From a checkpoint of a small mixture-of-experts model trained on Wikipedia.
Size: 10 layers, 28.3M parameters.
Training: a variant of SOAP for the experts, 408M tokens, 6229 steps.
Below are experts of layer 6 (counted from 0) of a mixture-of-experts language model. Rows are named router (the router's row for the expert), gate (a neuron's input weights, with its number), up (a neuron's input weights, with its number) and show model dimensions 144-191. Each number is 128 + 24 x the weight over its row's rms, rounded and kept within 0 to 255.
Before each expert's rows: "comes after" lists some tokens at least twice as common just before its tokens as in all text. This comes from a sample of Wikipedia text that the model never trained on. Tokens count by the router's weight.

# expert 78
comes after: " ", "20", "19", "–", "18", "."
router [101 164 140 105 111 181  73 126 171 140 124 134 160  84 146 111 126 129 134 140 138 157  91 159 174 109 121 122 106 128  92 161 114 134 139 103 134 114 145 140 140 123 134 159 140 149  95 191]
gate0 [131 126 110 112 105 159 145  96 132 133 115 119 124 116 154 110 113 156  99 135 127 173  80 146 121 152 113 107 140 131 108 162  85 151 103 131 119 158 111 127 123 191 111 136 100  97 150 162]
up0 [111 126 127 168 116 150 119  83 105 139 131 124 148 128 151 135  57 185 118 133 109 130  93 123 129 132 111 126 126  80  99 144 106 171 131 134 120 180 148 111 108 164 147 101  80 154 114 167]
gate1 [ 81 114 103 137  97 117 139 110  82 137 102 167 112 144 134 118  82 120 163 142 105 103  91 115 127 122 144 133 115 141  48 124 117 136 143 110 169 119 103 132 153 118 119 107 151  99 138 104]
up1 [143 109 149 126 116 145  86 130 153 117 119 159 103 140 161 151 117 123 158 145 174 146  88  81 134 162 103 136 135  95 109 151 106 128 167 131 151  44 126 122  85 106 129 120  91 149 141 154]
gate2 [170 129 128 155 118  91 160 128 114 146 116  89 102 136 117 176 152 104 152 116 152 108 166 107 124 137 159 122 139 112 143 151  82 143 128 112  97 122 136 110 122 135 124 109 110 157 147  51]
up2 [107 132 167  84 131  91  57 138  98 102 155 125 125 143  83 138 114 102 134 111  72 141 138 102 115 153  79 134 135 151  98 115 166 119 121 159 100 146 125 116 124 126 106 127 141  65 159 148]
gate3 [148 107 154 135  76 121 133 102  60 145 119 137 132 126 145 138 133  87 173 130 126 114 157  72 142 127  81 158 110 127 136 142 132 140 103 161 127  83 120  80 116 135 117 147 123 149 149 113]
up3 [ 87 186  97 128 140 177  98 151 166 143 126  78 118 112 106 111 118 113 141 115 143 132 146 161  93 122 126 103 133 134 108  89 161 122 144  94  95 159 134 167 123 131 117 122 120  78 144 145]
gate4 [135  92  89 140 180 171 118 112 123 158 109 132 122 104 140 128 146 117 136 146 153 167 124 125 103  95 177  88 137 119 138 101 118  88 125  92 127 173 136 110 134 105 101 113 157 104 143 120]
up4 [126 131 100 131 152 152 110 137 131 149 123 123 116 101 134 144 137 144 155 134 118 161 150 101 151 152 175 101 124 123 125 128 110 103 128 103 149 149  91 157 130 132 119 119 137 165 135 121]
gate5 [125 108 132 154 132 136 159 128 114 168 121 162 125 150 137 135 109 125 117 168 122  87 128 110 137 157  70 125 102 140 110 117 126 147 133 103 141 133 140  78 155 137 108 170 149 159 145 104]
up5 [129 128 125 140 147 155 134 135 118 139 112 171 160 133 129 170 127 103 102 135 104 110 108 130  93 145  89 130 117 116 108 184  88 116 125 121 110 130 167 110  93 159 153 114 138 173 115 124]
gate6 [106  83 122 128 105 109 135 163 117 148 132 141 114 159 117 157 165 115 129 134 115  72 122 153 106 182 136 131 122 132 113 108 141 137 121 155 130 128 186 114 131 136 125 136  88 129 143  94]
up6 [ 94 133 145 188 139 141 170 133  81 141  98 131 122 173 156 179 158 125 132 182  96  59  89 135 113 176 125 138 118 140 130 115 143 149  92 145 118 141 176 148  94 115  95  86 137 129 116 121]
gate7 [143 134 113  92 118 126 130 127 177  99 102 128 154 147 140 137 111 106 148 122 123 136 126 175 151  92 143 128 124 130 106 116 138 134  82 138 138 114 129 152 142  97  75 132 123  99 145 102]
up7 [156 123  89  98 145 144 157 103 202 110 120  79 108 150 134 108 128 136 108 118 128 164 145 169 144 106 126 127 130  99  77 130 126  95 100 121 137 158 131 145 183 110 114 127 144  90 152 106]
gate8 [169 123 129 150 114 109 115 135 101  98 123 128 132 176 146 115 122 171 152  64 130  26  79 152 187 161 134 114 112 139 128 167 115 138 157 147 128 122 124 130 147 175 147 112 136 112 155  94]
up8 [103 109 117 132 151 129 144  96 131 137 116 131 171 102 128  99 141  85 117 163 108 195 129  88 105 106 121 123 133  96 168  51 148  90 110 101 115 131 134  98 116  97 103 156 108 135 122 143]
gate9 [140 134 127 110 101 105 134 115 135 118 132 135 126 152 191 136 104 101 156 149 115 118 176 157 127 162 127  94 135 178 121 118 133 118 123 114 130 104 111 119 110 125 140 148 152 154 159 101]
up9 [ 82 117 116 115 133 147 129 134 126 110 109 141 149 143 126  94 147 101 113 115 126 190  88  81 129  91 164 163 112 115 161 139 134 112 122 135 120 122 122 127 129 124 140 154 138 143  92 134]
gate10 [142 126 143 132 143 128 134 103 154 141  97 163 170 115 123 125 112 152 143 149 157 132 132 142 122 119  84 112 122 114 175 144 139 142 131 106 108 120 138 129 114 127 135 119 140 137 114 157]
up10 [138 132 137 116 119  93 117 153 125 121 131 128 139 132 143 119 135 116 130  87 103 171 152 177  87 120 132 125  99 159 109 103 163 116 142 146 132 145 149 132 116 101 137 157  89 107 158 118]

# expert 71
comes after: "\n", ")\n", " |\n", ".\n", " Born", "==\n"
router [124 142 102 121 143 118 125 174 134 125 109 123 119 152 124 156  76 108 135 106 145 146 124 100 121 111  66  87 120 169  84 111 165 124 138 116 121 120 109 108  78 123 155 142 168 122 141 105]
gate0 [113 155  95 192 124 151 147 105 148  78 144 132 153 116 135 123 125 112  93 138 109 110 114 102 115 129  88 126 126 149  85 153 100 135 145 125 138 113 104 118 113  98 148 159 108 141  84 124]
up0 [151 147 117 184 103 170 144  97 148 111 147 115 122 129 107 121 126  98  93 157 147  98  92 145 106 125  85 113 146 138  86 152 107 157 153 109 144 133 120 128  99  94 119 148  94 121  93 153]
gate1 [ 61 167 153 124 112 106 179 128 152  67 146 142 169 139 166  86 141 128 138 144 117 111 126 152 100 116  87 122 127 135  96 146 162 147 122 104 146  95 110 166  84 107 118 106 118  77  99 128]
up1 [122 202 105  98  83 140 136  94 146 116 118 127 113 146 140 143 111 112 109 110 114 106 100 175  85 130 133  85 119 134 136 129 134 144 166 171 146 103 136 142 135 125 109 121 143 137 143 115]
gate2 [ 92 124 122 113 119 128 146 102 116 129 131 142 119 102 119 166 161  86 122 120 113 162 120 113 168 141 149  98 109 102 116 167 100 145 103 107 157 110 133 111  78  98 124 158 142  86 123 157]
up2 [133 123  97 125  98 123 155 104 118 126 104 124  90 130 152 152 155  87  97 136 116 125  89  89 150 131 169  89 104 113 133 142 102 145 129  82 156 160 140 115 113 117 100 132  81  87 115 164]
gate3 [ 79 154 123 149 103 137 149 118 142 117 148 119 128 144 142 141  97 146 159 113 111 142 137 101 136 120 144 131 157 134 120 146 133 140 106 126 136 117 128 148 106 122 167 136 110 136 116 144]
up3 [128  89 115 129 142 147 120 149 138 119 126 114 176 125 110 129 155 123  86 100 104 125 100 134 132 123 127 123 123 155 168  88 128 144 161 141 155 111 116 133 127 114  76 109 168 123 138 113]
gate4 [166 145  94 138 132 114 114 101 114 107 120 134 142 139 121 112 159 147 117 119 147 107 155 131 100 157 144 158 166 181 102 139 102 129  94 132 137  91 111 136 145 122 132 120 165 117 131 106]
up4 [113 123 158 142 124 141  85 183 124 141 131 119 124  99 126 113 124 130 164 103 118 128 128 125 106 113 119 123 117 106 156 147 101  99 128 163  82 199 138 129 129 156 149 143  68 119 133 108]
gate5 [159 117 161 104 143 123 131 134 101 129 156 131 163 127 112 139  88 133 141 121 135 107 150 181 107 116 123 101  76 115 122 145  65 147 131 156 134 129 136 134 127 136 124 128 140 131  80 127]
up5 [ 75 111 148 165 125 161 145 114 124 182 111 108 110 129 132 127 126 127 146 151 155 117 120 113 153 141 137 154 111 156 157 167 121  89 125  96 148 109 128 120 140 134 158 150 114 134 164 162]
gate6 [119 118  86 121 102 144 150 112  82 163 150  89 100  93 120 150 120 113  90 159 129 165 123  86 125 153 165 135 130  95  81 142 126 125 146 113 125 129  94 154 147 106  96 111 140 177  71 124]
up6 [134 112 120 135  90 124 103 154 144 144 108 157 120 121 116 105 109 130 122 115 115 111 129 101  95 116 107 134  99  87 184 156 128 167 136 147 137 127 121 105 109 113  99 106 105 116 118 167]
gate7 [134 123 122 187 120 137 136 155 153 105  70 145 110 138 143 122 131 131 145 115 170  96 112 104 193 119 128 150 120 104 130 185 117 121 106 125 162 146  98 167 143 153 110 114 131 116  71 139]
up7 [106 130 152  76 164 152 131 138 161 127 127 146 105 139 128 144 158 123 149 156 165 149 149 152 129  96 100 133 106 156 143  93 122 118 109 168 189 155 143 104 142 121 110  96 138 147 117 125]
gate8 [109 137 148 124 129  99 144  87  73  70  94 154 105 140 128 127 100 108 121 110 147 106 173 139 121  87 125 111 130 125 171 101 108 139 127 146 132 105 113 151  81  92 133 108 106 131 173 155]
up8 [143 131 155 140 116 130 147 141 140 133 166 119 142  71 100 127 154 157  88 120 110 134 110 129 124 123 136 159 130 123  93 155 155 131 111 162 143 125 120 132 127 121 130 146 146 178 115  60]
gate9 [128 114 118 148 130 108 100 115 163 109  98 121 110 126  64 127 176 166 110 156 132 126 103 104 130 135 158 125 140  78 142 124 129 104 111 137 117 156 141 127 122 147 105 120 116 140 146 151]
up9 [133 123 122 139 158  92  98 107 181 121 123 118 127 145  63 130 122 146 107 157 114 136  85  74 130 100 160 152 130 121 135 108  91 105  88 131 119 151 123 137 104 148 120 135  90 142 153 168]
gate10 [113 115 127 170 150 120 144 119 113 136 141 148 112 132 121 122 105  81 120 113 137 158  97 150 106 112  99 108 139 123 125 133 111 151 108 110 142 136 112  91 163 121  84 119 141 152 146 119]
up10 [123 150 130 103 104 151 143  92 135 149 120 127 142 148 122 141 138 148 131 149 122  72 144 110 129  99 145 175 112 148 147 155 123 126 137 142 144 144 146 154  90 123 160 119 157  98 121 138]

# expert 2
comes after: " United", ",", " of", " New", " in", " the"
router [162 149 161 129 104 134 122 137 108 103 124 138 125  98  85  98 161 123 170  91 129 116 109 113 116  94 121 109 142 142 150 158 113  94 125 110 127 137 140  99 122 136 141 116 105 105 158 114]
gate0 [ 89 166 120 113 130 103  94 181  92 151  98 100 155 109  86  96 110 118 141 132 124 135 121 169 128 126 153  89 129 138 112 175 162 102 126 148 147 131 101 121 144 136 155 145 120 131 123 149]
up0 [184  93 109 105 128 138 160 117 180 149 139 159 108 117 182 139 184 126 131 116 117 132 152 102 143 128 107 162 104 132 129 100 108 124 157 116  94 141 169 158 132 126 118 117 119 130 122 130]
gate1 [133 137 117 135 131 145 134 121  98 116 106 143 117  91 137 118 118 118 172  76 133  91 108 153 120 130  97  68 132 132 122 139 163 143 175 107 135 115 134 111 144 139 133  83 128 141 141 126]
up1 [184 140 171  91 107  97 107 142 173 135 152 132 130  94 150 119 142  91 134 114 139 170 119 143 134 120 119 148 138 146 122 132 154 145 112  96 131 100 165 116 153 120 107 110 120 153 142  75]
gate2 [110 107 134 116 131 134 122 140 113 106 101  93 143 140 124 116  95 124 157 199 135 100 167 171 143 125 153 168 104 155 145 160 167 104 119  88 120 116 139  79 117 102 122  87 140 127 154 115]
up2 [126 110 106 115 194 124 173 148 130 191 123 146 135 126 126 172 159 138  95  89 165 134 114 138 129 137 114 123 155 106 123 129 117 136  99 104 155 155 134 124 143 105 134 193  97 129 139 146]
gate3 [138 149 114 129 103 133 127 136 127  87  65 114 145 136 106 123 116 167 133 145 143 131 153 120  33 143 114 134 105 134 119 138 138 119 172 105 151 144 149 130  96 110 101 131 151 114 127 150]
up3 [132 143 124  54 127 108 165 133 127 133 105 123 146 122  88 173 128  86 104 120 148  95 157 120 164  64 135 116 134 140 133 123  87 126 131  85 156 106 155 112 152 145 125  96 125 160 125 131]
gate4 [139 115 157 110  86 156 139 131  86 103 146 143 168 100 175 180 144 168 125 122 122 160 113 144 129 167 102 164 122 157 161 119 153 127 147 194  69  90 155 128 146 103 158 106 130 146 163 133]
up4 [167  53 124 136 116 156 121 135 100 129 138 125 129 114 155 155 117 162 128 123 109 134  99 147 158 165 130 123  68 134 141 124 140 122 100 162  81 126 152  94 136 119 169 149 116 145 135 146]
gate5 [ 81 135 117 165 125 107 132 155  93  89 130  93 147 148 125 130 112 171 131 101 150 102 124 124 137 127  99 138 118 139 181 141 131 128 156  70 112 177 131 105  93 132 161 140 129  99 142 115]
up5 [120 128 168  86 125 106 109 111 135 101 127 129 151 148 159  96 149 150 170 101 143 103 128 114 137 108  99 116 134 164 142 102 146 129 131  86  92 173 133  85 114 134 152 163  99  72 147 133]
gate6 [126  88 158 120 108 133 122 168 141  95 113 170 101 162 135 130 112 161 172  74  84 127 145 166 150 143 141 100 115 129 130 152 121 149 151 102 105 134 192  85 134 126 141 108 118 132  88 150]
up6 [129 176 114 118 119 135 146 133 123 136 178 174 127 104 121  80 113 146 135  89 131 139 155 132 142 108 103 111 161 131 133 124 124  99 147 127 143 108 139 112 163 162 128 103 118  98  85 139]
gate7 [142 153 103 130 144 126 135 155 122 108 108 117 130 181 164 183 119 114 137 125 172  96 120 180 124  88 151 161 119 130 110  91 144 136 101 126 171  93 173 136 115 108 120 141 111 146 159  86]
up7 [ 79 115 103 137  88 164 159  80 145 159 150 147  96  81 105 123 114 149  83 110  86 165 144  81 145 111 133  83 104 121 123 174 105 146 103 115 123 167  78 137 140 133 163 139 189 138 124 145]
gate8 [100 137 151 115 117 133 141 131  88  84 127 103 119 115 109 157 164 137 159 115 137 118 136 119 139 170 104 112 117 136 147 118 136  87 121 139 122  87 129 104 118 131 112 133 146 123 179 135]
up8 [136 155 102 107 116 130 145 133  93  60 117 129 150 175 109 132 152 136 142 108 102 140 126 115 162 100 120 121 114 122 163 150 113 125 163 166 143  64 104 107 174  82 149 129 124 141 137 121]
gate9 [109 146 113 153 117 108 144 141  49 119 144 115 131  92 131 173 112 105 156 124 145 136 119 152 149 132  81 115 134 107 133 131 131 104 105 151 116 111 109 115 142 116 107 105  87 122 128 144]
up9 [116 137  78 135  90 130 187 126 119 101 114 116 136  98 152 119 118 157 115 150 142  94 102 150 118  94 136 122 164 137 140 125 118 113 156 124 111 111 175  94 135 126  90 114 132 128 144 114]
gate10 [146 169 100 130 114 175 133 114 131 117 110  86 113  88  97 135 127  99 151 120 158 132 104  85 116 108 132 104 116 122 115 128 163 124 148 130 131 145 119 129 142 125  93 108 117 160 145 100]
up10 [105 105 114 130 126 130 175 107 115 137 140 185 105 179  94 144  98 126 107 131 130 153 146 139 106 149 135  92 138 152 111 148 118 139 164 114 107 112 121 129 129 139 147 133 149 145 141 111]

# expert 79
comes after: " c", " t", " p", " C", " P", " the"
router [119 118 103 109 159  85 125 157 108 138 160 109 178 160 148  83 140 112 102 149 120 135  91 111 127 147 132 146 122 110 122 128 166 137 100 205 137 110  87 127 109 146 115 118  91 141 166 160]
gate0 [109 106 110 140 156 137 154 137 125 150 122 120 104 135 160 130 106 119 134 164 128 166  97 117 138 143  77 150 102 115 148 125 152  88 107 175 112 131 125 153 117 133 131 119  92 123 102 207]
up0 [137 174 119 139 130 115 136 148 143  92 124 145 127 122 108 145 123 154 100 101 104 118 126 152 112 121 137 115 139 150 119 143 131 141 124 131  90 165 129 170 117 129  35 129 139 136 136  89]
gate1 [114  94 151 125 142 179 159 107  63 134 118  94 147 104 110 171 123 161 133 178  97 185 117 131  73 136 110 132 138 106 171 168 125  96 130 119 121 121 114 107  90 124 126 169 133 121 134 144]
up1 [144 144 121 179  70 132  80 112 113 153 154 155 177 143 124 112 123 123 134  99 127 111 135 147 121 147 145 137 138 137 124 120 130 137 117 128 118 107 155 154 107 118 130 107 131 126 158 143]
gate2 [147  97 149  84 133 148 120 128 144 119  79 174 119 138 110 122 122 179 114 113 157 132 102  99 108 118  86 122  99 173 132 110 112 152 131 118 168 125 102 141  76 159 137 117 142 101 107 186]
up2 [140 103 172 115  79 121 153 138 133  96 124 141 126 112  87 113 111 135 131  97 145  93 142 113  95 116 133 160  95 154  88 144 143 141 103  98 132  61  81 160 120 170 142 160 131 155  98 118]
gate3 [ 76 139 172  95 148 103 121 127 159 115 121 148 128 147 137 106 116 138  97 124 112  84 138  88 126 144 128 126 135  85 111 152 112 117  93 165 134 142 141  69  74 123 163 146 127 143  91 131]
up3 [155 148 109 147 117 112 135 133 111 132 152 137 122 111 151 129 165 115  88 178 115 134 124 110 146  84 131 113 115 127 111  77 141 118 165 146 125 186 116 135 150 143 163 145 138 118 176 155]
gate4 [163 110 115  92 106 111 135 125 135 118 136 115 117 160  95  97 121 130 127 117 135 121 136 123 131 156  73 141 134 135 141  90 148 125 128 169 115 137 131 100 118  74 128 142 138 116 150 121]
up4 [109 139 126 135 126 113 127 100 121 141 133 143  82  84 128 117 184 130 125 159 139 122 129 128 146 176 124 118 130 146 116 174 113 173 150 107 118 103 125 135 157 125 139 139 142 156  88 134]
gate5 [125 125  71 126 128 102 101  91 145 129 126 134 110  88 151 141 150 165 104 108 143 122 102 129 112 107 130 112 151 130 153 134 151 157 162 104 139 107 123 129  98  79 119 140 164  95 157 157]
up5 [107 144 145 130 139 141 140 156 103  96 104  91 138 155 115 143 122 107 129 146 100 165 142 127 132 115  98 126 141 120  69 103 126 132 106 132 164 114 143 159 124 132 123 121 102 127  99  98]
gate6 [142 143 158 103 149  94 135 122 128 150 144 143 132 115 157  93 141 114 123 101  95 146 102 113 126 146 136 126 153 131 123 124 113 111 123 134 178 110 118 145 107 101 135 108  78 126  99 102]
up6 [168 148 132 101 120 157 116 104 106 120 123 156 117 137 135 120 118 102 122  96 145 115 111 122 148 136 146 141 108 131 117 114 157 133  70 113 130 152 105 181 125 132 143 114 114 128 110 146]
gate7 [137 113 101 162 126  90 164 129 131 150  99 133 146 108 167 140 158 124 117 113 116 114 129 125 127 115 157 113 131  90 113 150 141 129 149 190 117 126 147 122 129 100 130 162  95 166 107 142]
up7 [110 177 136 110 157 136 136 119 153 159 148 146 183 136 127 122 106 129 115 101 144 109 144 122 101 121 150 102 170 119 117 120 123 148 161 113 135 145 161 113 125 144 120 149  85 125 112 148]
gate8 [127 150 127 137 137 143  73 111 141 116 121 151 152 142 109 107 168 159 132  97 121 125 122 151  93 105 130 130 134 145 118 148 144 130  83 126  89 166 162 140  68 140 131 107 134 120 117 140]
up8 [ 95 142 126  84 198 137 135 132 124 131 125 160 128 157 128  95  98 138 104 121 119 139 113 133 175 129 125  92 140 140 138 154 107  82 107 156 117 147 144 124 166 141 140 139 158 120  86 123]
gate9 [133 113 114 120 127 133 167 117 148 129 185  77 138 141 121 132 139 101  94 184 141 155 105 127 121 121 128 123 111 123 100 123 116 133 102 119 133  78 133 113 120 136 132 105 168  84 186 129]
up9 [114  89 106 114 171 140 145 141 173 124 146 157  92 166 121 113 158 126 123 135  98 148  69  95 142 134 121 118 143 114 131 148 160 134 119 142 112 107 143 169 142 131 106 140 116  95 105 154]
gate10 [120 105 135 123 132  66 110 207 107  89 126 149 161 129 136 118 144 114  99 112  97  88 162 103 126 121 175 156 160 146 132 109 135 157 147  99 143 104 112 108 122 167 125 161 126  94 108 155]
up10 [119 123 115 116 150 104  87 115 122 158 150 136 140 125 114 137 132  85 123 132 145 133 139 173 134 197 116 123 171 129 111 134 153 111 100 164 110 124 101 134 107 116 107 133 133 134 147 127]

# expert 31
comes after: "19", "20", "18", " on", "17", " in"
router [165 127 147 111  88 112 119 146 129 133  83 127 160  80 144 158 144  90 169 112 115 153  97 144 126 157 113 160 120 115 110 154 123 139 111 140 155 169 147 120 118 145 164  42 121 171  93 112]
gate1 [155 184 144 135 137 144 109 170 115 201 102 133 134  86 103 142 111 178 150 132  80 105  94 157 124 119 128  70 119 131 106 184 136 124 168 162 154  94 125  76 140 112 159 111 135 118 143 110]
up1 [161 111 207 139 106 126 129 153 122 124 103 148 110 163 100 152 142 158 167 133 136 105  96 163 162 117  98 110 122 116 143 111 106 147 130 147 113 160  89 130  86 130 130 153 170 133 131 133]
gate2 [130 113 106 158  88 139 178 127 133 141 135 102 114 142 151 186 101 123  80 170  91 126  71 148 142 139 142 135 131 119 136 133 105 139 119 115 121 154 128 174 104 118 100 105 148 114 149 117]
up2 [112  98 141 119 106  86 130 117 137 159 116 114 114 169 116 131 120 146 116 124 184 103 192 126 117 107 146 112 126 131 109 163 170  93 103 149 106 132  84 116 116 121 153 132 109 158 137 176]
gate3 [157 180 128 124  97 114 154 121 138 115 109 128 116 143 148 128 134 165 124  98 140 152 120 121 158 149 120 132 119  90 120 115 141 159 121 129 147 157 120 144 117 127 126 127  74 161 128 131]
up3 [148 127  80 120  99 167  96 106 103 135  93 129 130 105 151 161 139 138 102 155 171 109 133  99 155 127 136 122  92 150 143 172  81 114 119 157 160  69 104 131 112  34 118 130 182 123 136 103]
gate4 [ 98 124 125 110 120 119 138 124 119 123 125 150 124  85 174 142 134 127 134 142 120 144 166 126  89 124 102 132 104 171 106 101 165 144 156 135 160  87  83 206 128 102 160 162 147 186 101 103]
up4 [199 123 150 152 133 134  88 131 123 136 156  99 110  93 161 157 141  84  98  99 130 109 110 103 117 154 131 124  95  92 134 119 174 141 107 106 123 143 126  81 135 168 117 145 149 115 159 151]
gate5 [125 152 150 155 126 164 139 112 105 132 123 117 114 159 158  83 139 119 134 152  94 107 166 111 139 120 113 153  86 138 114 127 122  92 157 127 126  94 146 140 102 101 178 168 140 124 129 161]
up5 [142 168 137 113 143 144 163 148 111 130  70 130 130 111  93 143 176 146 100 120 107 103 129  96 129 157 138  97  91 137  90 117 133 150 136 136 145 135 141 165 128 118 180 170 171  98 119 140]
gate6 [138 152 123 162 126 158 129 149  88  94  90  90 153 114 127 137 118  88 139 137  83 142  98 147 151 148  98 145  96 147 170 175 145 190  94 179  96 104 164 121 113 124 131 147 105 106 130 150]
up6 [124 119 119 135 105 124 123 114 128 114 116  97 143 104 115 136 145  96 100 103 117 113  97 129 146 151 117 135 104 144 125 121 128 127 175 120  96 118 113 120 122 148 143 166 131 101 101 145]
gate7 [155 164 140 119  96  93 125 155 103 111 106 105 129 147 121  88  76 144 134 141 149 101 123 177 146 134 171  86 114 131 158 150 108 140 112 159 123 116 119 142 137 151 131  84 158 100 112  88]
up7 [142 124 148 119 129 107 118 184 138 103  99  88 138  96 139 150 105 141 114 158 131 153 182 142 136 113 154 141 117 118 154 168 134 103 148 145 141 105 198 119  75 145 106 114 104 107 144 155]
gate8 [168 153 153 142 143 121  86 135 100 114 118 147 124 128 147 119 122 130 141 105 119 129 125 136 139  95 133 124 155 117 148  84 139 135 120 111 106 177 153 149  81 124 105 155 178 142 119 133]
up8 [121 124  89 125 106 137 129 117 171 136 130 100 164  91 115 128 137 162 133 116 131 131 128 100  92 133 145  96 141 117 139 140 139 123 117 130 149  84 140 123 135  85 111  79  87 127 103 124]
gate9 [124 148 107 158 120 114 163 143 144 131 113  95 136 137 140 141 143 126 170 122  89 199  99 177 150 168 111 129 122 103 124 113 128 120 101 154 146 112 152 140 106 130 123 132 102 169 164 140]
up9 [133 135 127  73 130 164 162 117 159 139 134 117 147 183 151 147 122 131  47 176 127  95 129 134 117 116 155 119 158 170 126 120 129 136 149 120  79 114  95 146 149 114 131 159 139 108 131 112]
gate10 [136 104 131 160 130  54 107 100 104  72 128 158 142 147  76 102 153 150 107 109 158 104 160 139 120 135 117 134 129 131 131  97  88 150 158 112 122 120 145 156 113  96 122  86 130 164  98 118]
up10 [102 121 142 125 158 122 158 138 123 154 126 136 147 142  90 160 109 106 160  98 139 101 129 114 135 149 163 102 169 123 139 116 124 124 127 158 103 160 166 165 113 102 136 122 136 155 131 115]
gate11 [133 144 114 128 100 118 119 127 141 143 126 155 101 111 115 131 116 101 110 150 107  92 107 109 122 150  95 138 141 121 166 134 181 149 132 123 165  96 130  88 179 110 170 116 163 114  89 117]
up11 [130 149 109 119 109 115  91 103 149 139 114 143  82 128 116 134 182 154 140 143 170 144 139 163 146 120 122 153 115 129 112 136 102 136  93 142  69 144 119 174 117 133 115 139 110 114 134 180]

# expert 7
comes after: "\n", " |\n", ")\n", ";\n", ".\n", " No"
router [127 159 113 129 101 127 133 169 109 168 117  94 163 136 162 101 123 105 149 143  94 123 172 166 156 115 112 137 174 146 163 145 104 112 118 114 114 115 135 124 107 135 142 132 105 110 123 154]
gate0 [130 125 140 125 106 135 100 174 127 157 130 146 118 120  90 175 154 153 120 176 110 114 109 136 102 175 187 112 147 141 139 155 110 169 114 159 139 103 138 109  99  99 103 149 138  93 150 112]
up0 [123 115 137  93 146 138 155  95 147 130 143 108 123 121 174 126 109  89 157 107 184 148 179 100 152 101 108 136 107 118 143 128 134 128 111 117 143 143  99 124 133 138 152 147 135 158 125 170]
gate1 [134 175 158 125 123 111 120 160 140 142 154 160  51 120 106 122 127 116 122 126 121 170 128 148 113 207 121 186 119 126 158  89 141 147 110 130 160 154 124 124 143 141 161 120 120 113 104 179]
up1 [155 142 115 123 154 112 103  84 132 130  86 112 111 137 100 105 160 122 136 113 133 122 129 131 116  78 156 111 168 108 126 129 121  57 111 124 106  82 147 138 136 140 134 167 123 134 127 106]
gate2 [144 113 127 123 108 112 137 111 103 107 109 105 116 109 150 134 136 177 183 123 136  94 114 132 106 137 118 137 129 162 110 146 138 135 166 153 124 130 119 117  90 162 137 154 176 124 106 128]
up2 [136 178 144 171 143 156  64  89  93 111 136 141  93 132 120 152 122  80 114 126  93 134 163 130 133 164 136 128 102 118 115 141 111 170 177 108 118 146 110 165 153  96 110  89 145 142 150 168]
gate3 [124 117 149 141 117 175 161 151 140 140 106 113 154 152 144 103 138 149 135 151 132 145 119 105 114 121 118 117 150 103 152 126 107 146 155 100 152  94 141 142  77 140 157 120  92 129  98 180]
up3 [148 117 109 116 120 147 166  85 139 122  64 129 167 135 151 114 126 140 124 120 106 137 146 136 163 103 121 166 149 123 107 118 122 147 130 117 128 120 116 113 113 133 119 113 135 144 143 160]
gate4 [107 125 142  97 128 142 138 120  95  92 109 128 156 146  63 118  57 150 149 152 125 122 159 173  90 164 100 114 136 114 151 144 125 136  75 137  65 114 134 137 129 143 131 133 132  94 124 121]
up4 [129 121 142 166 113 119 148 121 148 121 142 159 123 129 167 125 186 110 109 173 123 165  90 100 172 101 136 118 139 124 119 152 115 106 158 114 196 159 117  88 148  83 143 131 132 140 115 122]
gate5 [133 129 144 135 162 119  97 192 153 133 152 124 115 120 127 154 117 149 138 107  75 119 114 100 167 148 163 157 143 132 157 151 126 114 126 142  89  84 121 117 111 163 149 118 151 151 144 169]
up5 [114 129 141 114 152 126 159 107  85 165 115 132 118 137  98 142 130 149 139 137 128 172 167 122  99 118 194 141 111 134 135 107 150  95 130 112 116 128 111 123 145 121 120 152 141 104  78 140]
gate6 [104  83 135 133 145 160 148 115  77 126 111  97 146 135  91 143 169 121 108 156 147 122  97 154 134  98 156 135  97  95 105 166 107 144 143 132 116 154 151 169 120 121 114 156 132 121 120 112]
up6 [ 85 131 116 113 107 184 126 141  78 108 142 110 131 151 149 145 143 149 118 148 141 114  99 157 149 104 154 134 119 102  94 132 132 115 127 129 113 140 108 149  99 132 131 154 151 108 126 127]
gate7 [150  89 130 141 151 175  95 157  96 120 131 107 128 139 110 147 149 125  99 150  72 129 142 137 150 179 111 177 102 139 143 131 110 126 110 106 106 180 125 136 161 110 124 128 113  93 101 101]
up7 [121 169 133  88 109  97 170  76 145 113 118 113 110 143  85 139 112 152 136 168 161 136 142 147 111 126 138 109 166 131  93 104  88 110 121 115 173 157 149 160 150 124 148 126 127 152 186 122]
gate8 [114 124 172  94  73 144 107 163 144 130 143 104 115 124 124 128 111 130 129 149  95 167 173 120 125  96 164 110 150 146 135 132 145 160 127 139 119 144  95 154 142 108 140 154 125 146 141 132]
up8 [174 140 154 138 105 148 154  75 115 124 135 132 121 120 151 121 137 102 120 139 135 123 136 150 157 134 115 107 127  99 121 161 144 128 182  94 102 153 213 100 123 112 132 171 131 130 115  92]
gate9 [105  94  99 130 135 124 125 124  83 131  96 134 124 171 114 164 159 127 115 148 125 132 177 101 128 151 106  94 161 146 113 178 131 134 135 201 117 157 139 144 148  95 115 140 127 125 167 142]
up9 [ 73 103  95 150 129 108 128 143 116 120  74 131 114 132 133 146 154 148 120 139 145 116 182 119 120 120 115 117 165 127  98 147 128 165 130 158 170 136 132 129 106  97  92 107 121 144 159 114]
gate10 [117 164 168  95 130 118 147 116 136  94 109 111 141 112 155 143 144 123 168 137 148 171 147 135 163 117 165 175 156  90 152 129 147 107 135 160 116  82 128 106 134 138 155  65  81  92 132 114]
up10 [183 182 191 125 138 127 139 126 129  76 128 109 138 109 128 109 154 127 149 141 120  97 127 126 164 130 135 133 143 118 145 116 145 118 126 113 100 104 125 127 149 152 100  73 110 124 116 115]